config = dict(
    n_layer=8,
    d_model=96,
    n_experts=256,
    experts_per_token=8,
    d_expert=32,
    d_shared_expert=0,
    activation='swiglu',
    moe_layers=[0, 1, 2, 3, 4, 5, 6, 7],
    router_score='softmax',
    normalize_top_k=True,
    routed_scale=1.0,
    balance_loss=0.00256,
    balance_bias=False,
    router_logit_norm=2.0,
    router_bias=True,
    n_groups=4,
    groups_per_token=1,
    init_std_router=0.0288,
    lr_router=0.00173,
    vocab_size=8192,
    norm='rmsnorm',
    norm_eps=1e-05,
    tie_embeddings=False,
    optimizer='adamw',
    lr=0.00287,
    beta1=0.9,
    beta2=0.99,
    batch_tokens=65536,
    seq_len=1024,
    train_tokens=376800000,
    steps=5750,
    dataset='wikipedia_en',
)
Below are experts of layer 2 (counted from 0) of a mixture-of-experts language model. Rows are named router (the router's row for the expert), gate (a neuron's input weights, with its number), up (a neuron's input weights, with its number) and show model dimensions 0-47. Each number is 500 + 50 x the weight over its row's rms, rounded and kept within 0 to 999. Numbers have three digits each.
After each expert's rows: "mostly gets" lists some tokens that are sent to it at least half of the time. This comes from a sample of Wikipedia text that the model never trained on.

# expert 23
router:512485459558521554547544548435569572571473446499592555604478482412511431468443535493447547559543449533544543475537559553530503480560548444521535
gate0:496496604486382495582554562495520537495392508445447486487488409532446513450496525514499493466482466668550512375506520439503492560508577565502558
up0:520541494551405478528543565561564480563457486497473484433470508487382493454578566528458531527513506595634500438569521518577517553527572442466527
gate1:589479493538615520476501472488563440478555502428437504495453528505535395482521399418446412613520493521439498540475532511460488504424449493513515
up1:553528526530503466454490486533438521489493597493511505545538419474414539561483479503449530640461457569565444485505480486566552449555513562539421
gate2:465550496606400445398456474425511488476443509472549640482463545547447525439482483490464514478578530471415491475475480564474535622449535583448466
up2:468507588520388472392494495504513440496500564521433536499497532511476544401475531489544556361523594500497597475467409515492454601543517436423464
gate3:558522492529498559536488496542533488418490480516475537524527566456550532567431437454491500475543506400424446542524538462549498447511477519633437
up3:447517553517472529525500491508491474582456601585538474430509443531447476434605556501480466465465488514600543474516487546445557553467528473453493
gate4:604446438506501454482505487540475467454545505561405561432570444531549607535484539538448576496557527540478530482411480501465583430496427440476537
up4:434420500569526527527507451437568499546404501453541486408466481547457491533462459372435547463543475457520526455487514550473412580596446547469453
gate5:426427460508519548540512566553518480485469525516516494444605386582501540497501560446424559443461443522481428564435483519498503454495642525524578
up5:455404450464410507580528531458497558539547485447444544480470499504446518558534521403551557490609478505518553418504513439516420512514511489559445
gate6:445429515555475469475526553487476471438482558556393569415554495571497494511537615545507457496495522494448540450452419422461564493507524475511429
up6:552507573436512576588475476500496537626466541533570410537475520527515494455448418421455582491535432453527473501593512575529506482506476491503520
mostly gets: " *", " are", " between", " has", " having", " →"

# expert 29
router:556438478460589444516504562420531549410495439546515445469544443468559477522507426447535499532568486380493532525477545497508555531521504469481567
gate0:491458585529378577535542553473564566537476517545458479508516490484553451512462513440542451503532444445429523479515485623456457452504538477564488
up0:516425534491483518463577596497569571527467451530493474547505480405472529582444490472535452510504516460473525487496538577436462381577554437485501
gate1:454510571598507522490520516518454444574460470471595593459568570480493520465556576429539379574506503489507497527518484464497617524544465417509530
up1:515546518434426563587480541511526513515460498536464467544515537510532420531575499503481638452515466548506529516463452563569486489487476444456475
gate2:502502558598409517388527468550459451547507517529471525481640514478480546476514508542573491529503470417455465543532384567505608468517428514478546
up2:448522625509445465460491458586443468546467561442477543534594596485542523510536576524502505462463462477494489500529470568552556485485488328566459
gate3:483565501570482538493441456523438443557477567434563558509456533513496522443506567479465505534451478507491437425587432475482438503466441557579420
up3:452475554479493509522551507502512568483534471549582482525509501397536497530470537529588440528534450433524501513512550571504527526547500476555563
gate4:459478604531498535532533501543541528551542502532475509565489446501483547486477422499496406442487452413481513433499518658388447422519524439526459
up4:498565493496400496492414376520470425419480563450555494443479507489440569468506554550548495508478463442451483579502404479535538533475456574516531
gate5:528496521469479436459490507450619508535502537450523472419410530469624544516521479456484504469474506387521529485547374455523491519435484441516466
up5:561474464429495425468488446452604519488427499555502444518379443511573533523482412462572557441478516426505476489572465450556436502480496482477496
gate6:503533642370446527481494485456549536478539476543562527462473588462548583549388519500512499427513428401457488495439527558511453562575487543518455
up6:546519333598511498506469517517438430510439552439439480551506437555458392482597480512491498560500550601522520514577511459505539455435539485518535
mostly gets: " 0", " 14", " 1", " 2", "2000", "’"

# expert 46
router:511516536549527461475560443417483569502600475437552461565450527463485574552454498498585438473456535472483444637449556573543543518511475458571491
gate0:567497551513440468593516526481534519602522469460509506517452493475525575466400421371413457570548491493498404512461531485491421486420498509427566
up0:370515469436521454488471462477495519444450560539496415503531517526473488515457659632598529403421575510538559518516443496487524542546536432549479
gate1:510540442575632533414464509553521430524411531478528447553546523519554407532558532471505508556460503461470585431515462453485617509395526460489478
up1:474523440523622520434473528563533513508434502505496409587561503506605442581487526507535559553483583475580545466504477437468565528529571425491515
gate2:587531522509585608562547563481457435606492546408524547562487443544551501526538465439435481529502493478414556409479494558533488458567438530498538
up2:442498461477440446430417439485544531405499518567500451458583490497446546460472556565547560528534484517595499570454445484446551552474515511485468
gate3:473430496486393480445510488544467500460564535606469458458560462527472485416437481512528491538510469597479529475548437509412434528479470591513509
up3:524611506491581564569513501486462421523413551440499571488480607450568439543590553546460426511497527425478568532524535482528562527545547539604512
gate4:488550422540509476529425517501526465462390455457508513525533460577543454428474485437452512529459453548552434454483486479541581517589451572465505
up4:475474536468350487389428361482513439431429463542505542491455403496429511587524498458509468462466551516502517551541515509500440494468497499470528
gate5:537497541490383517468529512507558553542531457369469551456476412472485488438545503448487569471436474594568503436512507543567418501572479528508507
up5:464464448531543502442526536497529517465580498563563486627459616476518581552541598583557468500507584479509507628497517485529536523415482399516510
gate6:627532537499492517463495529481528531503440592416551475549454603470564535563508427522514517456633545443488485501452490482509547526415497654488492
up6:356482525485525457538494468538462467534575455569445485519529415494432540435543536437488518521441449581468440527571524510499519481613479360582479
mostly gets: " took", " studied", " remained", " taking", "from", "From"

# expert 42
router:491478432487459472537390516458431581522508533493459478618491560543534448529576496575519511437506515513510425592571446457550515511475530431478503
gate0:458524529480520577505460469533401442427538463574502544513530525506459488331574460534455415474516514417485472521488435484457480479472482504514476
up0:462538574473523489451525526502463469487481526536483616444488424464512593468491538440465517564516548455504538413453511525419511380553501494539500
gate1:571401452585469613581357565473485528546533532504507456492543528548549501525554421532491525577527389526514441519493517393579525527413545494442515
up1:518429519383493458583547503457552586501469429509585524544453463589516547611527425487493593532498565449455536445492565514557509544500463410427515
gate2:507660521490503454450495438565445494461511475479509516481665515529424517505496402515513480492401548520466433457478486499500555413573461379467465
up2:490578445468502467471423491502525510560578429514552480533558554455501497592473489568544448470438473549565484434502495415556534502564474469508486
gate3:497489496528544583533523560357442523480470537556536498508421523505464505423529474521480399554567494525513428471582533494515556526402465490552458
up3:445498499470513418439498455649595492540513468517542522465604447515525482511479542458507515505486529431529578510466471496440494420618482566520546
gate4:532430543532509406585513507511542512511462501456443528538468457555427503474513480464533544484454607477488539382404466432486602555577427412433495
up4:509467505560514398540492500476553518564445506444435507564448436533434503519473519478553567473423586513531491406432443448517597615588412472489452
gate5:483518597485563480558511564529522497502461472604591462478531464420472488436574530483525438514577533526586526465543445434506540482488445597604503
up5:473494492583436511421441407421437513550548606448454499555429494522502505426513510481456559461395431483493504490612496524466454511528557532496487
gate6:537519530402527502493596493486452327527598538511537590452519513483524473393429505439470530512568487582476499505510512522487526553489615552531476
up6:567451557491562461441428430565561517585500551556459513484405417558412618538493499470469520501489500562481459462507473407443500514426514541508470
mostly gets: " World", " does", " DF", "ume", "cia", " should"

# expert 41
router:533436552555536412505593517518480491517546441474536450542559578472588492592460460508546434472573493501491452582421482560414466562560519405494559
gate1:514460562558517474455486542508466554487446509605587442498471555443482489509555532532501493503543404599500453447528507555537478523515548502577522
up1:455469547520545451479500466445493533510432515575543446515499582451524543520540566553527500512555400577475460459526506508465435501506535511535516
gate2:533508488512504499627497477461551498440568458540489520390545508549525495440523566563516602451553505538472594511546381437473519503468515526432477
up2:513474423483523535464447526568511506419529575463555524466579502504449450513515475555521400498419499491509549437496422525526386512461553476437548
gate3:567445510469462586588549520496486536491555489505555505484472517572528545501448454585518477514514482575496470465527520524574425414574569457465487
up3:443558507513550403427480474534515470497456528515430490490518473490430445520547600428537533551445516416429547526508453443435516607437482549516461
gate4:432487443423562442443370467488516532513551509552475416436531532461466534503551508581434516482533482529536526549529440473443479599488504463480486
up4:479457461416557481433348431525537537574549492518537359509511546458489507480526542505453496492537482578544501543538512475409517561489489455525488
gate5:553477487440475482485537559591492478559502442457385569395443439502459556513519572542410528532483527475525524415533414417533522506491517549525588
up5:561459495467428561497513510527521565404435464514526462428456439489528511509491577495533514534486541638554504436519413505573536513586568504479540
gate6:537416552575530526502541496535435457538521519545605430518507504478535554525501394568436479523556502524454430498443575583499498509451477431482470
up6:510402467578494448497539454428410328602550566571537544597465526502551551494504470532530476568577491544462422433489530509429508547461399505487469
gate7:506425536461484561477527496634495461517573501483503463414478438500530468539565485560526456472505570568532469416480440540465450585481548507563565
up7:519531520506466443492515533495553566574490443562499584577471555522514539473422545429504486555467421545445537557465517534523479429522489515433462
mostly gets: " have", " would", " became", " are", " being", " could"

# expert 222
router:531473490533497540537564537527561558509453411465538425470406460442523475591488477429507515511546474560544464462530511539552428506597452492475542
gate0:488476612428489478483462442557478550512491512504531477461542560538457557522501565517575466509418605476427556551471498474512473519364575533548416
up0:452542432496478505463551513486470431493559534437538549424477520537523510426573431479349556573505390521568491453500504432496527529520471491477526
gate1:522503515477542518501537556586562561562446449429544505530405422419464508566533408425539505448502489513531508579496534529555437537575501572412501
up1:571481502587460560489437589337454440462519539499439498514489493504531424504497581562379510548517487481525447470510484544493467432457519448475579
gate2:521501556565464479585492538430533516406525548533524458465458450550492486387548575562483499514567556428526491476413489450444426537458512509547515
up2:457470598398480529541536497582484550525520449528502496553488531502556514551592434450488431427533545507505470385461458525505514508601503601414433
gate3:522501502444481433484460480493524481576548484512578488476506524466518580508562412540520569433513549564483654558630407515455545488522548482441414
up3:469455489558479476575480542423588580519506492478535527507458447456446455542493456458436405555545423473575426574478502511578490507496499525492509
gate4:501518491565524551391537467515490556477491474488544554577508484496490428451512496557478508513511436527577355430474594569516535447578487456546497
up4:513480479404514441561477566483495501569438528497479429475420484508528528537484461492559552473555578546452645570535412406484542519557459477429541
gate5:557486463509497514491442407493480521381514416461422470508621472475548526568426453490590469462513505516495497477449509538462506438522488446503563
up5:546504465489469508557498418399459434482562578449526515446531528446501449434498457495527500534554580592466465434483564546531541469491439490554508
gate6:527578442497434624532472482528419453513535515433521470488510484422479507508425532505445503528480470564505466556567574601440522520448482434581502
up6:535552470452421528494452489549439491470526494445532420466506445448479474490483552488505448526490556605563524529559466559426585471458501454581489
mostly gets: " another", "\n ", " when", " original", " each", "ical"

# expert 237
router:529437512415448441553540495443459533558431447506538372515412510440500596554450489495633460533597580525541539463479503459549480597537448485468585
gate0:455503548444485486531563507613527561553463496499497510603545484483517564494480540517524479457469488458507348507509445443500507533561471513614433
up0:562435431442523521547443490408477529527577458488516437506545507443445385502424526495505521551465541440481521501498502479515552523520627505481443
gate1:516495545510468526518535493551512502524509569591484563470574439588481561492497536510450492574543387537488431470564483509465468452575528480590552
up1:546443493520384520520529512625520465485487535449579471390485504590567433480445470508534543496524441645539448376541442552480410474589426518517464
gate2:433506521536488563435518616553525507447560562428423496584497527484512467530516486515554530570523508514421414486543598441456504558432548542542525
up2:532443517561514505501511470559482475527441508560515506438490537457457523513412548502374584526448517464591552512457488503509536514533424432397577
gate3:535497454591549497542562461489323526518449467565537493430586441489464538480528437554482479507415478489422447597638465442489499534402541529533485
up3:473470514406447546494410533452601470543550510472531441568414537501563421525495523443473489509521540512571548417514484536436512487577413441502442
gate4:419479502446438551556550445522431483517447501479432493516489584455463529440470582488592478497526557479504594564481498473570540521532557484552533
up4:438476531457465579528535445499442467470464507494442512513449534422463536425458572507580481483550544485526563573457487468576538540535535482548571
gate5:513431469472493552510521434477457405525481477534474439493451563389446459526491550494515481431534600470513570445584481481476485540466402503528570
up5:513519443507465480473481534546549626457425463442476434531546446592566533504542456438524409489463474487495501499443541503564516484468493491535417
gate6:494480434580544535496547604545519457464477575443506502442454537584585501465435341602516500480463478482489488504549488571517369478605586482503474
up6:491490510553460525488418549472444484402479525509563537506448421534438484502510407509539488529524395483469475580486527504481465456539530598528492
mostly gets: " This", "ist", " ass", " During", " engine", " each"

# expert 247
router:580532493549460533392510493479498579538441495475548504553543549466500544489578522431480453522404451555516468575579513565564476486525501566565499
gate0:531591521457428497649512455581447471561441489435469429526386491537423516461546450505455507503484524573547410515541470541546476517496575524417543
up0:551514503496377562554535507575500478584526469445431507565536558465487490437414478512547465565536468565517462540491545461540406529448616495578564
gate1:495588521443526515463536381581447512545446451450494463474532503470497494470510428441466484531427453436459492557543547533495544501549583527625531
up1:533432468535449493573478607469538502472506529511499516559380505526491556492525532541563542485665537583589476401492463481530451485461395468384526
gate2:465519461490516485522393354458472452437565512450481526455477526525513446556441475563560489475376528465433544527478469443500521524444557485533601
up2:543507549518472537327524449450568541505517576568500501610477475471496559488461350461615470468576490541537519586514500505488437508497540464472464
gate3:482558493491542404559525466482451446509541501506503516447526496505441472489489535499485463478413505506556501459388435420440467615439494562573464
up3:498543482540556482538566563433505441484465457545515558432563542527519461492508541457391573485397511442461531348416499506436492551510455524534377
gate4:513560546490478533448470428472412507498492544537522480539491482516480520463482427511506437611510496530554455592559478493498530533471508566518538
up4:466538466498528492508529441490571519486465460516487534442516422503458480510497530537534500381378521507483580461448507534537535478574467473454407
gate5:566467484459398529536443596490495513490530499466506479499503536522481499480505539563619493527593504535496522520537487510550408543486502525528579
up5:434544575438469525436491507579507533505404501450497527523465506527486458499527460469462519476508473501512538535579489504474496462612599468528509
gate6:434512475541449489478475472447571479485499505516520535602422576499414511513469502546589555582617531447509525473483505477490516526466415435479460
up6:502550466501457515507452493526528496471536537472490524506503480533503548511477468575645509513555538507522604465510402484488486470459421547361468
mostly gets: " ;", " her", " his", " if", " despite", " although"

# expert 57
router:491500509416463450568489576435564557495492431464579470562428436535590477570476458479496567501516501624561534484513553494572480582574436506437522
gate0:481511551504598505428490487528447462468433549540499541408576480516427571479457556492509423570527469418426495474515475524506585456517509436558396
up0:494523556442532566395475441503497450489449476459508512467569469456471576543492581563542451560494494448432516508546488512480600502481490434515387
gate1:450547489402504486417502522493594485427428493553484489552441522482410594482472497558531498446498534567466457540501409427471625553490472519492482
up1:454598516456470463493530543507551476464394492525541521499465569495462552504524537585565502473499488632503502555498440465527519498434513447525453
gate2:510449483415451496619480541528499470415614498498453547463459555468527488555484490523482562562561477519488517398409575479552480576554497557565496
up2:498500526573498562490429497437460422500507601536462535556464506521459615523558562501512463488559441505459527614568503459487549554483455477495470
gate3:463528414583506489483535444514436505537513586547466573459507565467480487461518505479500508490455442430445527522502466467451435485441544528500484
up3:525448601433478508505445546516544501498531433423568431539484463554536546545433504483506489512502535545557462486525583512538549539558500521520437
gate4:518471480480459435487560494546479531530555556603459493533536463440544534512515388517546455546481497463446466578475402491489396438406547498540432
up4:426513514478481566541476551496531411521430465367507536452433466500504445526506561440434470550494524498610479510471589469491606537540418499459545
gate5:457402513465477579443456518483568508541523557547476476447434433549571543501435507546413564525530569521463469445558548576564542593471522523518576
up5:545446452541522456482520520578446498525492503494492578462586482441430483429476566390484482563547504466526415496395469514458507477567485556478380
gate6:481584505468465585474444579502494471495482488520433463532534618462449434472590489570514396522475469509600545569562539388517567472518454534484458
up6:563576483484461517586475567483526466533476471533483446544528592422549424553566470597531418442489447592651580518496580435501473535470495544523474
mostly gets: " Eric", " These", " Steve", " *", " Engineering", " Ast"

# expert 208
router:563460426555380404512457498592494574543522431451440466451543427589491534557498558514505465486550516502520553499476459595550462573528561478474512
gate0:544573485536586504442476517479455478525515497477508532472564477476436549361557470486482521525497481501523494482650432444475488452494490455644375
up0:492531560557545494498518496388550513435489562413458498549475530474555528570454605471621458516532460488492538508467500534544510496486533492475529
gate1:491554542512410506500547455498428487454505555495539561460462554623410461411563540512536516507443468504487507528576452536472429565467527512621463
up1:524508525527572479572546491521562525462599494461447526521500454428480596431453447496438585380510546561446494495477503428458456515461538534464447
gate2:575518534485608472440506532501470571469688500458457473403594472438475577464526467575420420385520471558514437443467449500548456563504492583460487
up2:542468513475575494529454544461535551525510512437510482471580443378545657431499444509447443430523518511485443466505532487500505463469483506481502
gate3:518474367465396490498564507561439469553478497513548486486495498505508591567477553540539518507377534536522462506468537529517523572610514532505519
up3:511472511499468525445536488522521484579495532491481485500460403618415532483603544514466543564437453486530547562587415571513510530477499428474601
gate4:477491449483376514535535470528569478562501480494478484476506492562462545479404639509569525518440555492529529521536412563514484465562581365482528
up4:526555578465501499472522481467515544501518501439505459573446594380529457578490428499506543522550500498482479475413539470512439565379549530504423
gate5:489496458554457520472502458522511504498453519522511489481489475531553509591487463489583522544462601499464545493532452537489411338576462496495497
up5:475459535443511488513506544445489496525518497495485516513533532511451477442497556502369453454490398529508437505515510480504561636418520516496506
gate6:491535525510471473533459509503495468497437514489485555443501483637447491395509530479481680541440490494484523453578484605501452511397564517588538
up6:453435512506525489473546447540536502476483501605566481546573479394580547569516461532526368506564508459478468545416540443482560437609399435463459
mostly gets: " 2021", "34", " 184", " 1977", " 1989", " late"

# expert 20
router:440479537513542451464392459596549543596461510562560435530550456512531518546409497459524428444502521515498523497579495597495574446544461464472513
gate0:496475540380520481512472472570510497561416429438475470500499418424473511501387423474516454412489493460534491542553558539586464440556505498511523
up0:487481509430529455534448478576490478527417438453451423495477428406501510518418423492470465437495482501544483543528567531560472422584503472466530
gate1:482453596508482513474422445508555437534485561600581521493484502513535491455459492444528457453593504550478513526604496488365562472464522469573569
up1:488467607539531507447429485494561445565472551618579486482497486484564498435474476498546418456602506551488489496584434505432505480436515450572567
gate2:500471556483417462512586480588483474496518509468507613381542458564519528510607465588502489446542519579525541471608491478517462568534495470485418
up2:478486467515482481551482510498469441466487510455525455514452546543524497598440446509498456453372485516501534421540500528524446472508591434523542
gate3:401519627437558558452411438465529537505487452418445513532574469457544503521546569464528446497491499426431487614536477515511504545497484459472481
up3:462575576439551579499474440553537568531448445365475447512525501408484485558575506526570444486446508450527486589507523530562495538490492461484537
gate4:487424531466575495480483484457499457530482539381453509490507585434461576558392515498467508513424404459411453557491562531492440467542592450558549
up4:471506591495478510598556556491517489437490484500440523454591330575558488467524540475467520457549490498457526568505519461519567547413411585527449
gate5:546492502431346497563489502617462448499482505496524487466459508574511554510462521530446531450521459547533560426568487514585440440550523547480564
up5:526488477478418516555485504586461428470496491538519474452503466559476553483482532561457542470522495562505541418558473529570410446540528535468537
gate6:516459477515527445376472453434489490543484449493416481556596451423501473518439446531509460433555499430495476530448543512491490472540497474544562
up6:508521503475456549627536538560490503438531523513556535464430526609480519494559544472499534569414514571540495482573484511496529515454500530444439
mostly gets: " was", " is", " are", " were", " been", " more"

# expert 45
router:582505432493437524585485568467436547501432441463530492551513597414584489527493539528529488458562435529444475419415512427517450577514519491599456
gate0:465407506468407532562426571500441465473453567445477491441494468486524452607471539509466510520422496511552552520453528586500470514519541639449489
up0:530478466457482542572484536584496467485522535425484504573513485460491466576525548593419452489439346522521529466471550540518474524509504475471540
gate1:479561574505577492487524391474497488420542552612459582449564389566398501507536505446480412526513518416425502537490483552457570494425429458532490
up1:500419448552580542464479583502548551398472583533484541519469486494546517524583489488473444457479474473569490499417419513501536445506393496463431
gate2:449411520452427542526459521573442528548529572450539483402533437547542405508359488423510500508530404530478452501522528534452464564522494559485552
up2:425499568530464452486549584512471498545481603453590473458409536584545412586414519515490552548543495479480457481551546532419485530498483445492497
gate3:457459502412412496533539572526492494554542572502436464532531469462593483562443594520505511543494385434489390391519471558427492560496472434499603
up3:488516519448412525500599526571458498531526575493513501528533485512565484582378493504499469503472397428500456465551492509404533585456505414436586
gate4:440589524596589482512469428545555510476604531542495572498519435562467663440511480557433551526485452446476501518496484510405538450522465478500545
up4:461481530554530456526503503565533450452545493512503462507456491584482651516508415516449476487477475534559518495502511543491495467595466509504512
gate5:456534547505513611445488524500493451580461523455494430407568539450513421489419557546564451521519561483501577539504565570454420458481537521558432
up5:553435506431530483526565563622530482561418538492525495533435531428504514561494550468521540527561555590449498483471625508513499573545473552574457
gate6:589504517491469575545514532474633522448427482446510413514476547416511608525537517473473448474581479484421454436492520546474431520523511554426549
up6:601565537628492543507371554501500534500508540539615495520509444451539516467513494529497522472425424486520458492488500545434425463474563496403517
mostly gets: "é", " Mexico", "ón", " Spain", "cia", "ía"

# expert 251
router:538465443597511502542525546442491547441395410495505514490457432491558484582505393495459601486528481559547550430479486521574495474584455532449520
gate0:426479594490519566489557448521493529496394434480427500497521460472461452491526510494641484497395522412508551553430510502484461499471521522480437
up0:506511597456561536451579428516471532508488419487491529519491522506446517450515516550586479483408496386487505517403546511487476543458514441522441
gate1:531543461492461512493503620415451561484387408564398558447552542490546480529539504478467604511501456491535455518525505519473560446575571490525500
up1:555500440528508551406488583480408498489404414536420555460509409442494460482637540540472508462523385488495511500558518444431505487558580452501505
gate2:447501562492504525531438523532491404545580499516503555467503568543470513424542620572492396555469525419433529524466510474462473524536453440499537
up2:533494506536376516590502531457512509531610514497636503475473457506529509484509443560481517504545469586492469582518481546505489500464539571490501
gate3:519426504407505470515403432523512521418550527500545529436516493503468531462505432516392485452467567502494411459454486496630421515554477576531485
up3:480468505519564457483545405558527565560515504453480450578475422486511418502502507507433484519518511577481410483478474552531469477579553489564465
gate4:572468492455487461405507515491455440449508420575532471482457479590504429592550459554463497472565488625536493407570536545477508440571563431541547
up4:548416477486462506448442518411509452460473483565537478450472510597548483562545489550413500468565399602515467425539555524491505423591555418533523
gate5:428607463468529542445520522460506419444478556403495471465511567486488592401569517496537527521467503474503452572459458435467440626489507504473470
up5:522538465506506476544466572497484524452471491490470439418547533548439586424629489506576535558459509507478558511435500473552498568447492548406523
gate6:533595407578520475529530522427513469453480559559545546407479407496404563413535494531506482515590412487490530491560606508500485433514459538498451
up6:498487520449502501466521464561558583517549480431494427540589450488542486508511468426496597514528520541490466437459461640492435657500503473516534
mostly gets: " 2013", " 1918", " 1989", " 2017", "13", " 1917"

# expert 112
router:577452478498456522528498534488518566479506477626488581469422549454531452505535462547510535545550469542575497467456595450512459510546543589436434
gate0:471571535592466560446580565564560504530563527574504498462444518543425454543491379543518524515614454484572481527549469489445529464548507597527551
up0:487562516553480510456530546582572533544603510560521486442423497534429460563519426534498540512585448496580476490536471500426546464540504587508537
gate1:593470494506471500494529545504502556437598531522533513526491523501521535468526505552543552440565543523516540467487447420474465498487551505492404
up1:529525451521404637588501494475492442543433444485463496387484496548548528544521506537484433483501467599555534469454428495549405496550549475478552
gate2:433456503493497437498445573546540403479505569498548567554526465482581585478504537471459523405528532580471435513523524451514515510421493463478556
up2:432520491568521455508455561534531512567482546543614445545514488577453511498467492501505450469527512503503467491473477544448525567451452514509436
gate3:509436559448504587499496444526452552468425526603548515463510523551579442408507573506557488439567454563428531465511551443503402413467513534516495
up3:505533434520543445495478437501523506517517450480516542476496459518412588503562548549465518468443468494487507492439482542505578478575512412555537
gate4:430523388487468437541510523520555517565498476505567473548580441491497509516478546561480521553482567494518478503532411512505535571518484520547526
up4:510523422582530452528554539490489415536400450526506477461509536395432536493436564561405528517429530443545538552519511522483538611504427525560529
gate5:474454484453482534551517530575504531523489478397433633509546570470544441459453506502409418532447484593520448452512503494473507571543603480568532
up5:509475491455392470536392507503488548483473443419364595480483468447590382471500476530486446523474519564537521415520522438478507561502503503580545
gate6:415469458568535489537507397499439448455506535555547460514605468513516467410422493453564431506537493491387496511570466501553514535444509583536484
up6:491471482499471459553553384481509501523484510369467532492537448537582556505558556451476416506530435532544476475459485475498447488435470507488516
mostly gets: " dr", " h", " Kat", " Rod", " JPL", " kg"

# expert 54
router:504522590502560510463546430422524518524445464476599504540502523460423519518482536460525444514428485408481515526527537608514605485493453507520469
gate1:534531505447456529482503483540553516443469510484490451502453482512490559497568574631528399432465542470475502507609449556490492576508484499503559
up1:440522364581497474537509581498479440537582501560530570463550476567557454455512495503441604566449454492504516515383492407514394482407530484485450
gate2:459500488467447480516549583526512510645599513508517484504630534489450515457506589417457514553513437458497446429513500531537463485525473403578517
up2:521359554501493485514562582501510522554609478493496418520549507526488541501458577433412462586482420544505433411459466542447438505524556483492524
gate3:398546554550560533432456473498517493442458491555559498438487524469449531499547455475380390446477480435471517542550432480513462425509518449562555
up3:394569496470482541463456490530516511428482445399505564432538395553460514531502527559493508582469443573478548437477432516553493446547466535519446
gate4:525394470499547464420552521467497521520512432572521489560479441490507531445547529567527560568507442441448435353608482509543426454585522479476547
up4:503506525501460506462449517465490529535567522534513524464524430539495480477550544492559522515474552511442450580528416532393576506454524560464509
gate5:534511393597533467609506564490510437441451520592483520466505477532501420502469423497435548539476498466485478480449552401487408436550549592547472
up5:479476361573528458605453540446505495499512573560499564485463583508518481485506468551441628566490469503514532421517519452504386505527528605437466
gate6:482468413490517496541437587447484501496511545439478529488461510551549552449574650502546462546598579558536478531527501454458498510462487448423524
up6:519568592534601521440525445527514557462476437546528438539486556418458464484499400516504516436483462437481470488467526513556534523466502549567568
gate7:440529527488497471482545547500520450505571430477460521485541560566498554456517555474480475522548499496401432541455529463414412539489523443526578
up7:498568535450526619530455427487502546514455438426523452548419365486533474524533438514541438569485460555537481511545599471593431490588530494534539
mostly gets: " includes", " contains", "from", " These", " through", " between"

# expert 245
router:545434390512540378499544593415514548421467434497549484539484589479515625514467476589569530484564519489532554534468516439554488431516473557441433
gate0:488452441465525495458627570449497528474542460543517440547451475462442511413455493576600430381532539458534500515498526413492469478541493463440498
up0:555486370500458512448548495435558490526454480436491446580542489452487633507578541438525314449522522513493481528490541484530450388530473461438525
gate1:550511473516474491421586545532464512550481495519514447551394588460403609583551473447589503526534552471461553549537475525503546436513464542454456
up1:500531502593559474526469447422450531479512503598571507428552501519443503409497466523522476585484475366432489597513563517487585484604474433497554
gate2:566579468561447479494453494470451516460488534498525470547498492436528623459620397522585463424545640491539477573533488518534481503498483595449565
up2:454431517384525492526516516499534477440519481575541451523442610523523449494470523441388540532461499492468494499517525500487496574524541398589504
gate3:491538436444576506532580593401460524492460503495471427542369511451543605532527488483537476547538555505526500548530527529562567470400483438418586
up3:502536489492589475336467491573461520504503505575517502463581548492455474491561541511492485423515539440523567446550454486503463422620493437524499
gate4:449596505522539507449458427479522477462460495469552516491511511469530561532481559468476500525520519435463461529454473475480450522420453374506502
up4:539463567512521480468489481441521488450475441460491446501440433511506512520451445471567494597496533527527471444568569483567493419491445617470476
gate5:396540481523450521493508439521462512498465487538532526474431439551417511471515487479547432497471507499461462509522485437433561538501430541466629
up5:479499431521480484446458450530397503513529515526486546469494476553459491463486464441492424437447537461526537509533429475460591522504452564488589
gate6:548516528488584439499456571486561511463486512487497436435386472449489653490522480533473422450496531520581446471545490473540393502396417568458546
up6:562515495477565440489494560474562495436578483502501459439443451436496638471519483552483476472517511490569418498500444481537434496449455608465504
mostly gets: " 2013", " 2014", " 2017", " 2024", " FRA", " 1933"